config.yaml
d_shared_expert: 0
hidden_act: "gelu"
moe_layers: [1, 2, 3, 4, 5, 6, 7, 8, 9]
lr_router: 0.00127
head_dim: 32
norm_place: "pre"
norm_eps: 1e-06
attn_scale: 0.177
parallel_block: true
init_std_qkv: 0.0513
init_std_down: 0.00574
optimizer: "adamw"
schedule: "wsd"
Below are experts of layer 4 (counted from 0) of a mixture-of-experts language model. Rows are named router (the router's row for the expert), down (a neuron's output weights, with its number) and show model dimensions 0-159. Each number is 128 + 32 x the weight over its row's rms, rounded and kept within 0 to 255. Numbers have three digits each.
After each expert's rows: "raises" lists some tokens whose logits its average output raises strongly, later layers aside; "comes before" lists some tokens at least twice as common just after its tokens as in all text. This comes from a sample of Wikipedia text that the model never trained on. Tokens count by the router's weight.

# expert 51
router:159139128151107104100126107115102139069153114182123110166098140153132128155082159092127134122126134115153102162211111069120104122125161119137117077151122085162070170167116086228157108176149106164126093151209071133143105133132158081133163193145106134081077165083144133172131126097103131122176152118113197111111126114117179120131103141139148105185147128053078131124128109119121137188160135090213083127101075133107145077109160095101125122082137074104099150165143127148132145139091164
down0:172117130114184062125095081134091137170124119115089070190160123123106095052095127114097185130113133151145126119186104099116113066167179115142120093115141138131149141142133145121193128085122144162120152105083109143134165170203148096139127128112171137176102145095084147118153109110129114097163056128097119133136084105107255091154138094164153139150161084151110148137184145147101166072089130086156130131094109074153119122068189114138093151144142124179111163128135134144126151082107150
raises: " effort", "ed.", "ition", "."
comes before: " |", " 0", " 1", ";", "5", " 2"

# expert 91
router:169099089111126089106135117137122124073136168166100097118115110172109121188068139081130134130148111101102135214197132122097096121121151165113157102124117101151121166112121054201146139132121176163130061117186058142141111138119162114116217190139141156103048156098139141170113105114112140137159170168127167111107134133112137153110090163163183125125119117064099107144131097101131156182131165060171056106113071142111118098113156089114141131093142127116120185159114132175137110130092164
down0:121163171143069114124199164125082103131150185095109146106086105146104112133175153109088117139127143107158093120065138109177107147089136098096064084120122144182162104152139160169135100064096183195073156136146173101169117195153168207113106179113122123113117109168155173144109150140119116082138116163095126175112136133145155095146121083137133124080149120146165115150096100099131091156160167091089119178142120066098086113108108105117133209150127036110089135130151103144147139161122104
raises: "ing", "b", "ering", "ous", "ition", "like"
comes before: " |", "4", "5", "7", "6", "8"

# expert 113
router:114130140076123122095097124150134143041115136141151145085099176148096109168107120091105098133186120101163169117190179089103119120103163167079146118081144156145131166145111062185161127139136094111082128148193082143124134133118150048181156114168091112131093151104067134124178112137161123148159101102149128099124106060138100078115120130110128076169172129117078119155131089145195107187151151115150080096106115131087191095110141075125130113118132124070108188140114151171146157152091188
down0:151176106123161162093119149123134159102117127087150061099128145117165090096177111062086122140118092170106127123150086077051090124122117084128159137128127154110116087119112138187195111133070164139154137132115174186129080191188119062119158131115119172149113192126167162132121081198134135100120160112156172143100146127162138109154165087097142090151195141174092130138090191146074086113122069118099125112114056132119144176134118109137155183132193161111108115122104118165124145105138130
raises: "uch", "ru", "ung"
comes before: "\n", " ", " 0", " 1", " 2", " 3"

# expert 109
router:095104153155107084071109141155100165130142165130152144084113159137084105162140107105097099152121100086116119180190147106105102101101130125132098064119148170154103147142124110216167142115118173142171088141156069088111076171108170099164168195143122144157072114106107128161165124110165137140118112099177130106099139117116181123137104185115106077124163133085082153097096120127155147147166170057193115164128084137118158073089148125158116133104087097118112205178153063106128161157095174
down0:179149173114085119081114118139107142156192156141101103126073143122168128175125098135157098109126114188093089145100129167124189093126153040077136130171106102121100149171161126127158093136112158105082160130147109131129155111091159151116170048193140143136131145086089112138157113107148123117157092159132114121154168128108127132129148099114065133096144139098156132093111163107033133170110112139189193131149223134156072132121157129135107098154148046116088140070123092107162100109180131
raises: " until", ".)", ").", "n", "."
comes before: " |", " MF", " DF", " FW", " ", ":"

# expert 104
router:162112120151142087113073140173073083070100131184111150104155119124115118194078108073161108149176071123128157210201110102144101089078141123133147146069152126140114138101105078130171123156177152159143094098147099117110081097129157060133186152147103134112115084109152179153153145118139148135081148109139100102112130034101148123126184146123140137152166076117100132102096145083146145155132155101212106122187108090084171080136151138135145104112102103117096162162096127160142079145117143
down0:106094138143128108105073144095161122152137163208115171172166139115087142122094087131134173184130090134109079132153100183153081158064225156120068095081131116096156125116127118128112141123081184141203137105092108103144070125119110093128144141188142164090133145113169101094103068072103155089140166105135095178090128130153086154118128081149091152139125133111153088117180194119145133177108133092150143114091167118105182120198104116120103094184098116109144149132150127127137166137127185
raises: "ilities", "raft", "ort"
comes before: "-", "|", "\n", "|---|---|---|", "′", "|---|---|---|---|"

# expert 17
router:126118117122102139128094142124147171066065189166128107089113156147082115179103127089126081181117102108120153136183147084125127095123168166138171129089180091157102110125110074161140129144122097106108121125185083139098099202135151092152150132207109144115096152110074118158166147140147114135172044115125135120109152080125116102123129159140144122124186109136115096144122080133143127172158116123159055084104127110118195041103155034131108104102126133071137180153060149148145136151115150
down0:074136175172154140128145135178118061149092129053131094148161091107169141091187084142128085138140087183089144117169143160130065161163153107134068177125101123159126148158152061174086100187117067114125132175102188164130099163080125119077144155114085116135124142157141151144132173104116091114103067128094156164149117165089113148134115161134138100139185101195142103148089135108136115145128159091142151129159104101060148123070077071147141167128062134155136127156090161127149152118104146
raises: " result", "ersonal", "aying"
comes before: "\n", " ", " 0", " 1", " 4", " 2"

# expert 87
router:153095136117109147156137135174174134118103174160106158134141130163074140201106116088124131194167122133111099113169129079100083129062132123130131120147164171113129100138083109130086149182165139136071101052157036158099163095165144125165133112151156130157091100184091183193121146118142135151135069118124148095141145137125125109118159151114143087146129076111091112090131139106165150196123119070164035104137164080129172120131159119097084099111063151081154167153105141111141091139084113
down0:127113093109071030138167099110094156114148152102095146101082151123118116086105045169147092084110153106169118124071080084144220144137116080120153155168162154137152124126124137187102109114094102103154154150174103126132107145130081113158178120137143148121172140185084116125085162103084094100179114112145182103070089130200122134141111188142147102119073127148161144160107147154175155115174149157094158118118142117082151078129158139104160139145175112147117182166142149108133084119099179
raises: "ty", "ight", "emy"
comes before: " of", " and", " in", ".", " to", "s,"